Experts of a small language model: a softmax router, a shared expert of 192 neurons.
Below are experts of layer 5 (counted from 0) of a mixture-of-experts language model. Rows are named router (the router's row for the expert), down (a neuron's output weights, with its number) and show model dimensions 0-55. Each number is 200 + 20 x the weight over its row's rms, rounded and kept within 0 to 999.
After each expert's rows: "comes before" lists some tokens at least twice as common just after its tokens as in all text. This comes from a sample of Wikipedia text that the model never trained on. Tokens count by the router's weight.

# expert 23
router,184,224,218,186,204,219,188,212,179,182,215,216,177,203,196,216,247,198,190,204,202,174,194,193,233,174,181,193,162,193,200,174,223,178,183,214,213,182,216,189,187,207,202,202,194,197,203,191,182,165,215,163,234,161,200,218
down0,196,220,192,220,172,183,219,176,183,178,216,183,194,208,195,230,202,190,230,218,215,205,182,196,200,188,212,203,166,176,203,169,189,210,194,210,175,191,181,170,196,234,166,190,245,194,201,176,201,203,197,214,157,211,215,197
down1,183,192,213,177,208,203,215,218,215,189,218,179,204,189,222,218,189,183,206,234,208,178,196,167,198,152,217,198,182,182,225,211,193,164,240,218,189,227,178,191,190,209,206,207,193,196,160,181,209,234,195,147,182,230,193,203
down2,210,196,193,168,214,214,178,162,176,208,193,214,204,196,184,192,204,194,181,183,247,202,210,198,183,191,220,230,233,177,199,206,177,174,183,199,155,229,193,197,193,231,238,194,214,214,126,183,203,158,196,189,235,195,173,203
down3,208,210,211,223,174,192,169,203,179,235,191,201,182,185,199,247,224,227,197,167,222,204,196,182,192,223,221,200,249,201,206,183,206,196,195,217,181,182,175,197,179,217,185,200,222,206,224,186,213,197,209,218,216,205,223,164
down4,209,197,259,193,208,163,197,207,192,199,199,191,217,209,205,238,156,214,231,217,206,185,213,213,200,178,159,194,192,186,175,193,195,168,212,165,227,201,204,186,204,224,222,134,199,189,185,202,198,200,173,201,196,194,187,215
down5,195,202,193,185,215,233,197,190,196,200,213,212,159,184,193,176,228,210,161,175,178,191,198,238,167,211,169,209,198,211,211,180,180,195,204,199,188,209,210,167,215,195,197,205,222,239,218,203,203,190,213,209,216,231,224,171
down6,178,201,198,229,194,210,206,200,209,177,169,197,240,183,224,192,197,196,212,226,229,225,213,194,176,174,189,210,174,215,191,195,195,198,192,208,182,234,190,209,197,200,195,174,208,198,179,212,189,177,151,179,199,213,195,206
down7,192,193,210,225,228,224,212,194,173,199,170,210,216,179,247,189,201,201,197,185,199,197,202,217,199,226,202,195,188,194,181,207,234,201,200,231,205,167,176,192,199,197,214,220,190,213,186,154,186,200,181,202,201,198,211,233
down8,234,207,186,201,233,208,240,200,209,198,213,196,185,226,224,217,193,202,197,182,204,194,216,197,223,183,196,209,182,182,181,166,186,202,217,201,201,254,168,233,210,175,185,201,178,198,198,208,217,205,194,210,125,216,205,223
down9,192,192,188,209,188,229,164,193,201,220,183,177,206,214,189,209,217,204,245,203,172,211,194,180,184,191,212,188,179,210,212,187,234,184,217,187,204,192,187,174,226,201,206,215,231,183,223,193,201,178,246,197,194,186,205,199
down10,184,187,238,189,202,181,220,203,198,210,226,208,222,172,216,192,228,202,227,241,183,214,214,221,170,190,219,204,194,209,211,209,242,185,222,225,199,225,219,209,175,208,186,203,171,231,214,195,199,196,194,221,196,196,211,178
down11,224,215,204,196,186,199,216,213,158,202,181,164,191,214,203,161,149,170,173,192,195,220,217,221,216,228,233,190,218,156,201,192,190,204,176,197,175,192,177,228,232,163,173,170,159,191,179,183,206,201,182,179,227,200,220,222
comes before: "ed", "ing", "ation", "ion", "ive", "ence"

# expert 11
router,214,192,187,216,211,201,235,183,212,197,210,208,169,204,219,216,218,170,181,201,196,222,189,165,202,196,186,183,181,235,240,191,199,200,167,214,181,206,168,216,171,219,196,209,219,186,241,190,199,201,221,202,184,181,226,181
down11,170,229,177,219,191,179,201,138,239,191,208,185,212,230,239,214,216,196,199,194,195,211,203,227,195,209,252,191,203,205,202,175,212,249,209,180,249,268,182,211,217,216,201,203,203,177,236,230,153,205,178,195,216,174,200,216
down12,227,194,215,204,215,213,190,199,199,189,194,205,182,184,169,235,197,211,157,159,206,188,187,198,192,177,233,220,187,227,190,205,195,178,196,195,213,192,206,201,193,209,177,221,215,210,223,203,233,207,234,208,201,164,197,177
down13,209,216,188,221,213,211,210,218,144,181,235,171,158,196,214,166,191,229,185,190,160,197,206,192,221,150,190,211,193,201,214,246,182,204,178,217,180,166,178,187,205,206,192,186,210,176,183,204,213,240,201,195,189,212,179,198
down14,202,209,229,210,207,218,163,195,190,238,148,151,214,167,199,166,207,216,218,207,210,150,203,206,182,198,176,212,219,203,203,199,246,183,201,205,192,180,227,224,195,163,181,201,184,185,186,204,192,204,208,185,166,172,191,193
down15,208,226,204,227,204,195,234,205,251,172,232,211,184,207,239,203,187,228,197,222,192,224,220,203,220,221,165,175,199,239,201,201,199,206,207,181,194,219,174,209,188,195,194,254,220,189,181,225,209,169,198,188,199,217,214,141
down16,217,185,181,197,174,196,237,228,202,217,219,193,213,192,204,231,208,203,206,172,222,213,192,214,191,212,236,206,201,184,186,197,167,199,202,195,171,190,245,155,212,203,190,157,232,234,186,218,170,182,216,214,205,188,206,219
down17,187,135,202,228,178,196,193,178,183,211,156,201,253,216,199,186,218,235,200,181,209,219,174,229,183,196,208,228,198,185,203,181,246,201,226,205,218,228,219,195,179,193,201,209,186,242,175,201,195,209,221,194,206,178,198,204
down18,195,194,227,155,214,187,215,179,159,232,199,212,206,215,208,204,193,178,242,206,240,200,233,192,195,210,176,192,197,200,210,186,191,211,222,232,176,206,205,194,187,217,227,161,173,214,205,228,216,178,209,225,152,175,217,188
down19,222,214,198,187,203,205,174,168,206,155,186,202,203,211,232,199,202,184,196,187,144,212,157,189,192,204,206,204,227,196,220,213,187,188,210,234,202,178,220,224,214,173,223,224,164,213,182,205,191,212,181,148,203,211,194,181
down20,197,208,191,221,194,191,220,192,199,188,195,173,182,152,167,203,205,176,195,227,180,193,206,201,212,194,189,192,227,196,215,212,210,186,212,208,244,197,195,220,205,199,207,217,201,235,157,190,179,233,158,181,195,195,233,172
down21,183,227,207,233,238,200,188,193,209,184,209,187,217,183,178,206,227,192,200,219,221,199,208,220,211,235,194,209,175,204,269,223,185,171,201,174,198,200,200,237,189,178,162,178,208,191,245,184,207,165,196,192,212,199,231,215
down22,199,221,170,229,196,200,193,206,208,204,192,196,180,182,199,190,222,201,172,239,219,217,201,205,203,210,224,180,195,187,222,196,220,206,232,200,218,228,227,222,203,200,217,174,196,210,164,215,211,220,199,198,195,179,216,164
comes before: " the", " ", " a", " first", " re", " f"

# expert 15
router,195,170,214,188,156,193,203,208,184,182,189,199,177,204,201,210,182,208,195,181,179,218,182,203,228,177,211,197,198,215,211,172,205,186,154,210,198,212,212,219,208,204,204,205,200,199,219,190,187,206,224,183,187,209,193,202
down0,216,228,222,189,212,239,213,221,203,229,205,205,194,209,189,206,214,179,205,193,186,184,181,225,194,193,201,182,180,220,172,208,143,180,206,230,196,219,172,184,196,226,191,215,215,206,189,190,189,197,223,195,193,201,228,189
down1,204,198,231,190,201,221,189,161,222,165,191,183,236,183,179,206,201,219,194,203,229,186,205,181,187,176,192,216,188,205,206,185,222,204,215,209,198,194,185,175,230,242,193,232,232,186,201,198,230,191,187,227,208,208,210,202
down2,204,195,195,229,202,203,179,226,175,184,197,197,205,202,205,181,205,213,215,201,204,182,220,162,240,165,191,170,174,199,188,194,193,186,208,228,199,209,143,216,207,202,164,193,187,185,235,165,201,217,168,182,229,204,187,201
down3,195,193,171,211,194,190,172,192,209,173,213,204,207,212,225,225,191,208,198,202,227,235,168,217,206,207,199,187,235,226,164,183,199,202,219,215,155,228,189,201,216,200,192,187,155,202,221,176,218,206,197,189,208,225,201,220
down4,180,197,185,204,211,210,226,213,227,202,214,154,213,212,214,220,174,188,203,201,200,184,189,185,195,191,194,186,189,225,187,203,181,193,210,213,216,205,192,196,154,196,179,187,218,176,207,181,216,206,224,193,182,188,203,176
down5,190,218,234,223,178,209,209,168,241,212,213,209,192,186,193,178,175,225,183,178,236,203,196,166,177,238,208,219,192,194,207,203,160,181,184,149,205,234,235,258,222,185,232,209,195,175,214,199,223,202,161,181,227,202,214,207
down6,185,176,202,197,209,222,165,202,220,183,183,196,204,186,230,144,225,158,195,259,222,193,188,227,168,212,177,194,199,200,213,199,188,238,177,194,248,191,217,181,165,239,225,217,197,176,174,221,214,183,218,174,218,178,222,198
down7,182,184,193,225,224,193,198,180,188,212,218,175,188,208,204,180,182,228,214,196,241,232,213,176,206,193,195,208,216,174,216,188,232,166,205,228,229,195,228,171,210,206,232,190,193,183,195,177,199,211,231,199,206,204,198,163
down8,211,181,183,205,177,190,226,216,207,208,209,187,235,206,185,191,209,198,226,176,214,202,204,248,204,214,194,182,221,203,191,168,196,201,198,193,243,210,211,189,194,216,182,208,180,194,208,206,216,211,198,210,178,178,200,188
down9,203,214,217,191,215,170,152,190,185,222,179,185,181,251,191,201,227,230,218,195,199,228,159,210,216,186,225,196,205,210,204,228,185,192,201,189,191,183,199,240,177,224,148,199,224,174,233,229,176,212,173,181,214,220,226,209
down10,219,209,185,212,184,215,224,211,186,225,180,242,164,189,191,218,205,216,203,185,191,194,225,182,192,192,208,189,224,226,203,261,217,192,203,200,210,174,179,207,204,228,198,188,192,165,198,205,184,181,197,199,202,208,181,215
down11,217,191,215,193,186,200,192,203,205,190,220,205,213,174,206,235,181,178,174,227,245,163,190,183,231,217,187,227,187,181,214,185,230,166,202,222,197,245,203,211,205,179,193,229,197,205,231,243,187,191,217,230,213,163,176,183
comes before: "\n", "ish", "-", "ation", "ong", "um"

# expert 22
router,179,235,181,219,189,217,226,182,224,222,209,184,220,214,204,191,198,191,196,199,188,196,168,191,177,195,161,217,158,177,220,228,219,196,217,191,200,178,210,167,205,228,233,201,207,187,188,182,229,200,198,207,187,224,192,200
down0,213,179,193,200,187,211,199,174,169,205,195,198,190,245,219,169,184,213,179,217,219,207,208,176,199,179,195,180,206,213,178,238,180,204,166,199,203,234,169,155,228,219,186,212,222,183,190,152,230,166,195,205,205,199,178,181
down1,190,203,220,179,180,205,174,169,231,159,169,191,184,209,203,194,179,210,202,225,170,191,198,219,214,233,145,176,164,174,168,211,196,181,196,212,221,185,201,201,182,187,214,190,205,182,215,189,188,188,201,175,217,174,194,201
down2,244,211,186,183,182,168,195,195,163,205,214,229,179,221,206,211,206,228,168,229,211,214,188,240,205,194,227,203,186,237,218,207,195,203,230,191,175,221,206,192,205,216,186,222,182,177,202,200,163,218,209,208,183,193,220,218
down3,211,189,189,221,177,209,183,221,230,205,157,209,179,206,239,195,171,208,179,215,206,204,199,184,179,194,201,213,200,207,233,211,191,219,236,198,196,214,209,183,231,197,202,211,226,197,184,215,193,179,173,227,225,190,139,219
down4,237,205,197,188,221,190,227,190,196,175,189,154,203,221,213,253,182,197,229,192,226,227,189,211,213,230,192,193,183,204,175,225,191,183,179,249,209,186,195,223,194,193,194,202,171,176,202,180,165,190,176,187,205,199,235,207
down5,197,179,173,193,203,183,196,173,174,171,198,182,201,207,225,228,149,168,191,176,193,196,190,187,215,205,230,182,220,226,247,225,197,199,246,218,207,192,177,175,192,222,174,177,208,196,228,171,202,192,228,194,216,204,187,224
down6,191,178,203,195,203,166,183,175,221,211,179,202,214,171,194,200,208,210,197,218,219,207,193,215,201,201,231,195,204,204,196,169,228,195,186,182,212,190,168,230,206,200,224,195,164,191,170,230,205,188,197,185,200,205,192,187
down7,184,229,196,186,199,175,187,205,216,182,249,184,164,164,209,210,207,201,227,215,186,192,187,185,164,213,189,214,211,192,219,200,195,144,203,210,205,209,179,210,207,217,187,222,175,217,204,213,201,229,227,206,202,216,228,199
down8,258,153,194,179,209,219,195,197,194,234,180,197,201,199,182,204,202,186,225,210,218,211,208,191,191,209,183,175,167,223,176,219,212,225,216,179,192,197,192,209,198,240,171,191,197,195,226,199,240,217,189,212,204,203,212,208
down9,229,185,205,197,186,191,218,188,175,159,196,189,194,227,188,232,162,211,199,184,166,214,212,188,166,242,234,199,198,180,212,199,191,189,192,209,186,208,174,168,198,191,205,186,150,213,171,185,186,219,231,185,164,204,196,226
down10,184,173,189,187,234,209,151,195,178,193,226,169,205,182,198,203,188,169,181,203,236,204,167,204,231,198,240,200,197,255,176,193,221,223,205,179,203,221,198,208,195,172,175,210,182,188,199,215,219,205,228,219,188,182,208,184
down11,181,183,231,188,193,221,208,232,188,186,229,230,160,163,220,203,225,191,226,218,189,202,219,200,203,180,202,228,171,246,225,179,209,205,194,204,194,173,191,210,220,209,183,191,246,215,192,197,183,193,195,177,217,196,226,213
comes before: " of", " to", " in", ",", ".", " by"

# expert 8
router,164,176,208,191,206,196,182,242,208,198,213,195,250,155,208,164,210,196,207,200,168,218,239,184,186,182,202,181,233,220,191,204,199,208,189,196,196,204,215,215,246,207,153,204,224,198,171,190,193,214,192,186,198,179,191,175
down11,189,192,225,192,208,214,190,206,233,159,199,194,192,199,216,187,204,175,234,240,183,155,223,162,214,238,200,219,185,233,192,202,202,201,199,211,216,196,199,184,154,207,195,218,215,214,232,196,199,166,195,221,229,208,235,197
down12,215,213,174,217,164,187,193,213,171,191,188,211,181,214,211,203,210,220,197,209,216,190,221,169,209,198,229,233,229,186,224,206,209,209,217,199,183,235,174,214,205,224,227,186,189,208,198,182,174,191,199,192,204,163,205,192
down13,228,223,186,189,216,203,185,184,180,224,210,156,201,220,211,200,204,234,201,199,226,195,221,185,187,192,214,192,198,195,186,171,241,202,198,262,209,203,187,197,219,233,171,223,247,196,199,191,235,211,254,219,172,193,203,178
down14,208,209,202,208,212,202,168,216,223,224,217,183,197,193,208,205,196,210,187,198,206,162,176,190,190,229,175,215,183,229,203,224,190,209,218,228,198,229,192,200,210,180,243,186,226,234,193,188,191,204,180,220,204,229,196,252
down15,191,191,180,203,187,220,218,190,183,187,226,175,182,186,205,214,223,191,181,208,178,178,207,215,213,199,215,216,187,191,181,221,237,205,200,185,189,191,189,186,203,205,191,192,189,213,186,199,209,206,184,234,177,183,164,189
down16,220,211,180,220,201,248,203,195,181,206,173,206,224,190,232,212,240,216,183,168,200,215,172,218,186,194,228,221,192,234,222,179,209,229,199,197,184,203,189,227,223,181,225,184,214,155,212,218,208,206,203,203,190,245,171,172
down17,222,207,211,205,156,157,184,232,215,228,186,200,225,194,207,197,237,202,227,190,201,217,222,229,187,180,191,194,207,175,246,182,191,182,211,204,211,197,159,180,184,170,236,199,209,212,166,194,204,234,212,189,240,214,160,170
down18,188,204,193,246,189,195,201,190,223,202,247,186,200,165,193,227,209,200,214,223,165,215,198,182,192,209,175,172,229,219,226,227,152,216,213,167,164,193,233,179,180,207,192,214,170,193,196,187,181,229,210,219,227,199,187,208
down19,198,168,240,235,213,187,208,210,203,253,193,227,208,196,189,212,185,150,203,199,196,189,176,208,202,237,170,197,192,172,209,169,205,215,179,227,185,216,194,189,178,230,190,192,222,201,209,225,200,175,204,205,202,215,227,251
down20,196,157,167,221,193,218,171,188,194,213,218,222,209,165,178,202,192,193,192,176,198,170,204,183,188,183,208,219,190,230,203,221,203,211,201,196,193,184,187,163,206,220,184,181,187,196,216,216,235,197,197,201,221,174,215,208
down21,190,176,215,179,183,198,223,248,169,200,187,183,210,203,213,189,206,179,188,236,216,169,206,175,188,165,190,177,206,223,219,229,180,194,217,193,208,204,187,221,210,176,205,201,217,229,188,236,186,200,213,212,225,221,222,212
down22,166,243,212,196,200,192,214,210,223,184,170,206,194,178,185,226,219,206,199,229,183,201,189,219,196,161,208,189,192,201,231,224,182,178,208,198,195,196,198,201,199,190,180,188,179,230,212,201,205,203,216,198,233,184,191,189
comes before: " |", "A", "S", ")", "C", "R"

# expert 14
router,213,212,207,220,192,251,220,198,178,194,197,186,217,208,200,190,224,208,216,198,193,190,179,199,198,191,194,183,204,205,228,192,180,211,175,197,199,189,166,197,190,204,224,173,223,184,189,220,204,212,219,211,188,171,236,244
down0,202,201,197,183,173,212,202,226,181,224,186,183,211,184,229,222,186,200,180,197,206,213,236,216,173,192,226,209,218,199,177,209,195,187,230,219,188,213,189,204,211,202,189,234,189,202,215,185,205,218,197,216,195,188,170,187
down1,163,166,178,198,188,206,213,220,197,185,215,214,210,174,201,181,242,212,195,198,204,191,204,207,164,190,211,192,186,190,231,216,228,181,197,227,164,221,225,208,194,198,216,211,186,196,198,213,185,162,208,199,203,182,236,197
down2,174,205,183,192,174,167,224,199,222,186,180,186,201,191,208,204,208,192,184,214,212,197,216,224,210,251,214,173,186,161,182,230,163,180,211,200,204,186,184,181,172,225,231,192,180,227,214,227,188,181,221,163,216,190,182,188
down3,210,150,189,195,238,210,158,207,188,207,190,203,205,209,164,190,206,198,222,179,215,186,217,163,223,205,204,177,205,195,209,187,207,194,205,211,187,244,186,224,210,220,186,186,193,186,199,211,234,161,217,188,199,169,152,187
down4,210,248,199,206,215,224,211,157,238,224,221,227,215,225,191,212,211,195,189,173,164,207,171,204,192,229,210,214,224,214,227,245,225,194,199,226,192,207,173,176,189,211,223,187,213,186,182,211,207,223,156,223,219,184,185,203
down5,241,240,199,236,219,182,222,217,177,190,187,209,159,165,215,192,217,239,175,205,225,202,201,205,219,175,216,234,193,225,181,177,202,201,174,225,197,213,224,196,211,198,192,214,200,180,227,205,193,214,213,193,215,181,170,203
down6,235,158,180,245,220,254,203,213,226,189,205,234,174,199,170,215,216,230,216,180,211,206,225,212,209,238,194,188,174,200,150,225,182,188,205,198,197,171,216,189,230,172,194,198,223,151,198,220,184,224,199,204,210,221,223,204
down7,197,208,188,194,193,204,209,187,227,171,202,189,236,191,209,223,191,187,250,199,195,168,222,219,208,152,187,178,198,199,184,190,213,149,205,236,189,214,204,161,226,225,176,185,181,187,192,214,190,228,193,176,199,190,234,211
down8,198,196,168,172,182,209,218,229,212,180,207,208,205,189,216,235,198,196,160,191,206,189,183,210,213,166,228,212,201,203,216,245,202,198,172,236,198,182,215,150,193,193,191,192,213,226,221,144,216,178,159,211,202,211,203,199
down9,153,240,219,214,227,224,191,200,213,197,202,188,195,213,189,174,192,210,186,202,180,215,227,191,181,191,211,198,226,191,177,218,185,222,222,164,200,196,203,191,217,215,208,181,205,217,176,185,230,173,184,177,164,189,201,169
down10,224,199,191,172,211,206,198,192,216,190,181,211,197,190,169,197,215,220,180,196,220,171,206,189,191,216,204,213,210,186,189,178,177,189,177,200,200,220,177,143,203,165,208,195,185,198,232,217,226,208,235,195,208,230,222,219
down11,191,163,212,232,191,175,196,183,195,190,212,204,226,216,219,182,187,181,188,203,239,212,238,189,206,197,200,216,224,200,176,186,176,194,206,179,203,170,217,247,207,193,208,205,190,219,189,245,197,215,242,225,209,224,182,188
comes before: "\n", " ", "|", " 1", " 0", " 2"

# expert 5
router,198,206,157,212,192,190,185,198,182,205,195,178,199,207,206,228,142,209,209,216,175,212,202,219,189,196,187,204,167,209,234,182,217,206,213,212,220,198,167,206,184,181,172,223,219,195,166,221,189,179,239,214,196,194,188,203
down0,176,190,170,265,203,206,233,196,181,206,202,201,180,182,205,221,197,220,180,221,182,190,210,219,193,211,208,200,196,210,230,191,193,205,167,223,228,215,166,200,244,239,189,197,176,225,191,211,194,130,231,179,210,215,220,199
down1,210,203,199,225,210,198,211,230,185,208,200,213,226,193,172,192,198,195,224,183,223,199,201,245,191,206,240,232,163,173,218,194,197,199,205,188,189,172,190,187,221,211,177,214,199,210,218,208,189,198,186,172,175,211,190,224
down2,188,180,191,181,196,190,216,235,236,234,227,222,218,198,195,198,194,179,192,200,217,190,204,224,179,225,187,210,203,194,229,182,187,217,229,231,188,213,229,203,214,210,153,171,195,183,188,220,181,172,248,168,202,154,214,209
down3,209,220,207,191,193,183,188,187,186,164,207,215,200,184,242,212,170,203,154,179,189,179,211,190,247,194,184,182,220,207,190,181,159,218,192,170,189,197,186,240,221,184,197,189,208,186,203,180,207,164,231,225,211,205,196,198
down4,227,228,184,204,201,205,183,218,181,189,192,214,195,228,204,194,218,195,215,214,181,216,230,215,194,188,189,193,170,215,239,172,202,191,169,245,209,193,195,203,171,225,151,178,213,163,190,192,206,179,178,217,201,175,196,200
down5,191,193,208,190,176,208,175,213,194,211,205,217,199,190,207,176,241,210,207,222,196,210,188,198,182,219,228,191,189,235,207,169,187,203,255,186,225,223,194,235,164,184,200,207,200,203,188,194,239,193,162,213,199,189,183,205
down6,193,228,210,164,244,202,201,180,207,227,190,212,197,207,189,171,197,198,231,205,182,187,212,198,187,185,166,208,194,192,201,247,215,192,196,231,203,175,270,197,192,235,222,189,179,202,201,218,223,204,206,204,186,180,238,222
down7,179,229,210,168,215,219,212,231,174,213,184,215,215,222,192,170,197,191,221,170,211,158,182,231,209,207,217,208,149,221,176,163,179,205,204,167,194,229,202,183,238,168,218,158,217,197,187,227,195,196,200,220,207,212,219,209
down8,190,224,211,205,219,177,230,201,202,185,157,179,219,197,209,184,190,204,180,184,193,213,201,212,187,213,184,209,164,206,223,206,206,182,200,189,171,218,218,213,204,200,192,208,217,237,188,183,225,234,183,207,196,198,198,212
down9,224,187,174,178,183,200,224,186,229,195,211,172,156,203,183,207,226,226,223,209,157,204,172,207,217,177,203,192,185,216,164,196,208,208,214,256,207,230,183,211,207,178,172,156,192,174,175,193,224,209,197,202,188,192,212,200
down10,193,198,191,204,237,198,199,219,232,201,221,198,161,199,210,232,213,238,183,219,169,196,242,182,196,225,185,214,164,200,237,198,191,220,205,175,157,167,199,197,176,194,205,246,204,175,213,192,177,242,202,171,210,207,188,203
down11,252,241,215,218,205,202,209,165,195,212,189,173,189,210,178,192,194,213,220,177,202,208,203,227,195,237,142,176,214,196,205,176,203,230,245,177,190,194,211,183,193,194,165,206,205,207,209,225,187,221,240,193,212,174,196,177
comes before: " the", " ", " a", " he", " and", " re"

# expert 3
router,160,188,195,168,197,194,195,186,169,197,227,202,204,211,201,182,187,167,208,199,158,228,250,255,211,201,208,184,229,208,191,214,165,189,186,201,191,199,189,208,181,184,181,204,170,225,236,193,201,210,201,209,194,198,198,212
down11,200,193,202,216,182,198,209,200,219,195,230,216,162,200,186,183,194,199,196,177,165,208,209,183,201,200,238,221,176,214,208,240,181,172,217,189,193,202,197,218,235,216,197,187,215,189,170,196,201,189,168,193,217,219,238,190
down12,211,206,230,207,225,217,239,225,205,214,160,191,188,170,206,190,188,203,174,216,221,191,219,222,207,185,194,183,220,179,239,215,248,179,204,215,181,228,190,207,209,212,205,244,238,191,210,196,206,211,189,180,224,222,188,232
down13,209,276,178,192,216,190,195,206,203,195,205,172,195,188,215,232,204,217,234,161,172,188,214,222,200,186,205,195,194,225,199,207,202,229,184,208,173,200,220,181,230,190,208,198,202,241,202,176,227,189,242,204,191,217,236,177
down14,174,239,212,192,169,192,196,191,212,188,184,249,196,235,201,156,189,187,215,222,204,186,240,194,168,176,195,189,189,179,186,214,240,208,205,178,196,186,204,202,222,244,161,216,199,213,172,193,213,199,197,209,190,191,161,225
down15,179,219,225,201,190,210,172,221,193,231,212,209,177,190,166,198,192,199,193,194,147,189,206,205,191,178,204,196,199,203,205,170,200,207,162,206,226,182,212,179,190,213,230,230,209,185,202,227,212,202,176,219,200,185,162,221
down16,188,206,235,245,205,199,186,206,169,199,186,225,185,211,185,240,183,214,198,199,201,184,195,192,194,188,181,223,229,204,205,190,220,181,166,191,181,219,207,181,201,187,224,208,198,194,221,174,197,222,219,200,197,185,202,172
down17,208,229,225,208,191,171,216,212,205,204,221,193,191,208,196,199,161,232,174,216,190,204,164,207,234,183,236,223,190,232,211,203,222,196,210,159,184,222,219,230,223,186,187,209,231,210,170,191,227,173,204,187,167,207,248,184
down18,211,223,199,201,184,215,213,204,196,210,231,200,203,213,175,186,186,195,187,193,200,226,215,208,212,230,195,184,220,158,193,227,214,201,197,205,178,217,209,182,172,202,176,212,206,191,189,195,198,197,207,221,189,214,247,212
down19,203,207,206,180,219,200,195,210,186,173,204,215,194,186,189,185,197,237,203,177,234,219,242,229,188,207,203,197,208,217,250,197,176,208,202,207,194,196,222,186,164,196,203,216,224,155,219,173,230,233,207,220,179,190,194,181
down20,214,205,226,205,230,189,173,176,211,207,218,189,187,209,216,203,175,182,208,194,192,182,177,183,225,205,205,236,217,191,185,195,215,197,172,194,198,222,193,187,179,175,192,219,204,229,186,178,193,203,192,246,188,209,179,198
down21,195,210,209,189,213,204,189,183,207,220,194,224,210,222,174,183,209,190,204,198,231,221,213,213,184,184,167,185,207,206,228,235,224,202,195,257,147,171,185,210,201,182,215,195,210,172,208,207,228,208,199,161,223,225,221,183
down22,221,190,186,199,179,186,152,188,206,217,200,207,210,230,224,201,212,220,232,209,179,224,205,218,216,240,198,174,247,197,199,221,198,206,186,185,188,203,218,220,175,184,193,238,188,210,167,197,219,187,203,200,172,184,143,207
comes before: "\n", " The", " He", " In", "und", "=="

# expert 6
router,210,237,142,196,221,211,235,186,178,186,179,176,191,223,199,167,197,194,195,199,223,210,190,196,173,211,217,230,189,181,189,195,185,209,224,200,177,215,161,212,214,175,237,192,240,221,205,214,185,231,230,138,192,164,197,174
down0,201,204,180,199,190,184,244,198,183,178,203,195,231,157,191,170,185,182,196,158,198,194,180,233,238,185,212,214,200,209,198,189,205,229,238,188,221,193,212,194,200,204,196,165,225,210,202,199,204,190,211,207,195,189,181,241
down1,206,202,194,210,209,197,174,219,205,182,173,190,215,180,205,245,207,245,193,248,211,205,205,198,210,179,185,193,203,186,211,211,193,177,187,201,204,185,214,219,209,200,184,221,208,183,212,153,231,186,193,165,229,201,208,189
down2,183,167,222,208,192,194,181,206,209,213,186,205,173,184,191,204,199,202,212,192,192,194,207,228,179,187,210,173,213,216,200,214,226,194,180,211,216,164,225,205,219,204,207,190,211,184,171,228,216,238,189,176,198,179,214,206
down3,190,172,196,191,218,191,227,204,219,209,204,215,209,192,185,201,213,158,186,219,191,178,215,204,189,213,203,232,208,176,223,207,203,154,198,211,230,216,190,209,204,156,207,190,190,224,196,217,192,221,211,223,188,177,217,247
down4,213,211,198,219,222,187,174,192,180,197,212,191,179,194,229,197,178,219,199,172,208,192,202,224,200,208,193,199,213,189,190,208,199,193,181,209,164,212,221,189,204,167,215,210,208,191,190,248,159,230,201,197,213,233,166,222
down5,171,247,194,212,182,211,196,190,200,192,242,207,160,205,220,175,203,235,220,208,217,184,186,202,190,224,215,208,211,170,175,210,185,145,204,208,192,168,200,188,182,178,181,197,166,144,211,192,190,207,182,161,205,190,205,186
down6,205,189,159,206,188,227,179,248,183,199,211,141,197,200,219,201,183,210,219,195,189,220,211,172,193,192,198,220,204,197,204,203,206,219,186,205,185,165,219,185,191,172,199,179,212,199,196,176,170,190,187,157,232,202,210,174
down7,213,182,226,184,205,175,199,175,205,204,181,217,166,220,252,186,218,188,227,209,220,205,252,244,215,203,204,243,217,217,208,217,209,156,221,189,238,191,207,197,197,180,195,228,163,205,182,178,170,210,215,186,194,188,187,193
down8,148,202,220,180,191,165,196,199,195,185,199,212,202,192,177,227,185,196,199,162,203,226,197,210,188,220,224,192,194,209,201,196,199,217,176,180,210,197,196,215,185,220,191,189,245,210,234,230,247,215,215,186,209,197,228,226
down9,209,205,209,167,203,173,180,210,219,226,240,200,218,197,209,231,202,194,199,182,248,180,211,232,206,206,170,221,224,203,184,209,188,219,224,210,229,194,191,195,180,195,188,209,206,215,234,187,218,189,260,174,199,192,188,231
down10,209,160,191,232,201,195,211,225,209,166,201,198,210,226,204,194,215,228,193,192,156,176,180,187,180,206,202,218,232,179,191,191,184,181,227,221,171,201,197,226,189,222,200,201,233,187,196,176,177,207,170,214,170,183,187,227
down11,174,200,194,208,221,198,196,189,197,213,182,148,246,188,204,209,207,187,216,257,213,197,194,201,190,171,225,188,217,202,191,216,197,186,237,205,184,207,217,196,223,205,211,194,208,188,217,225,215,194,209,187,176,200,178,202
comes before: "d", "s", "t", "der", "ner", "r"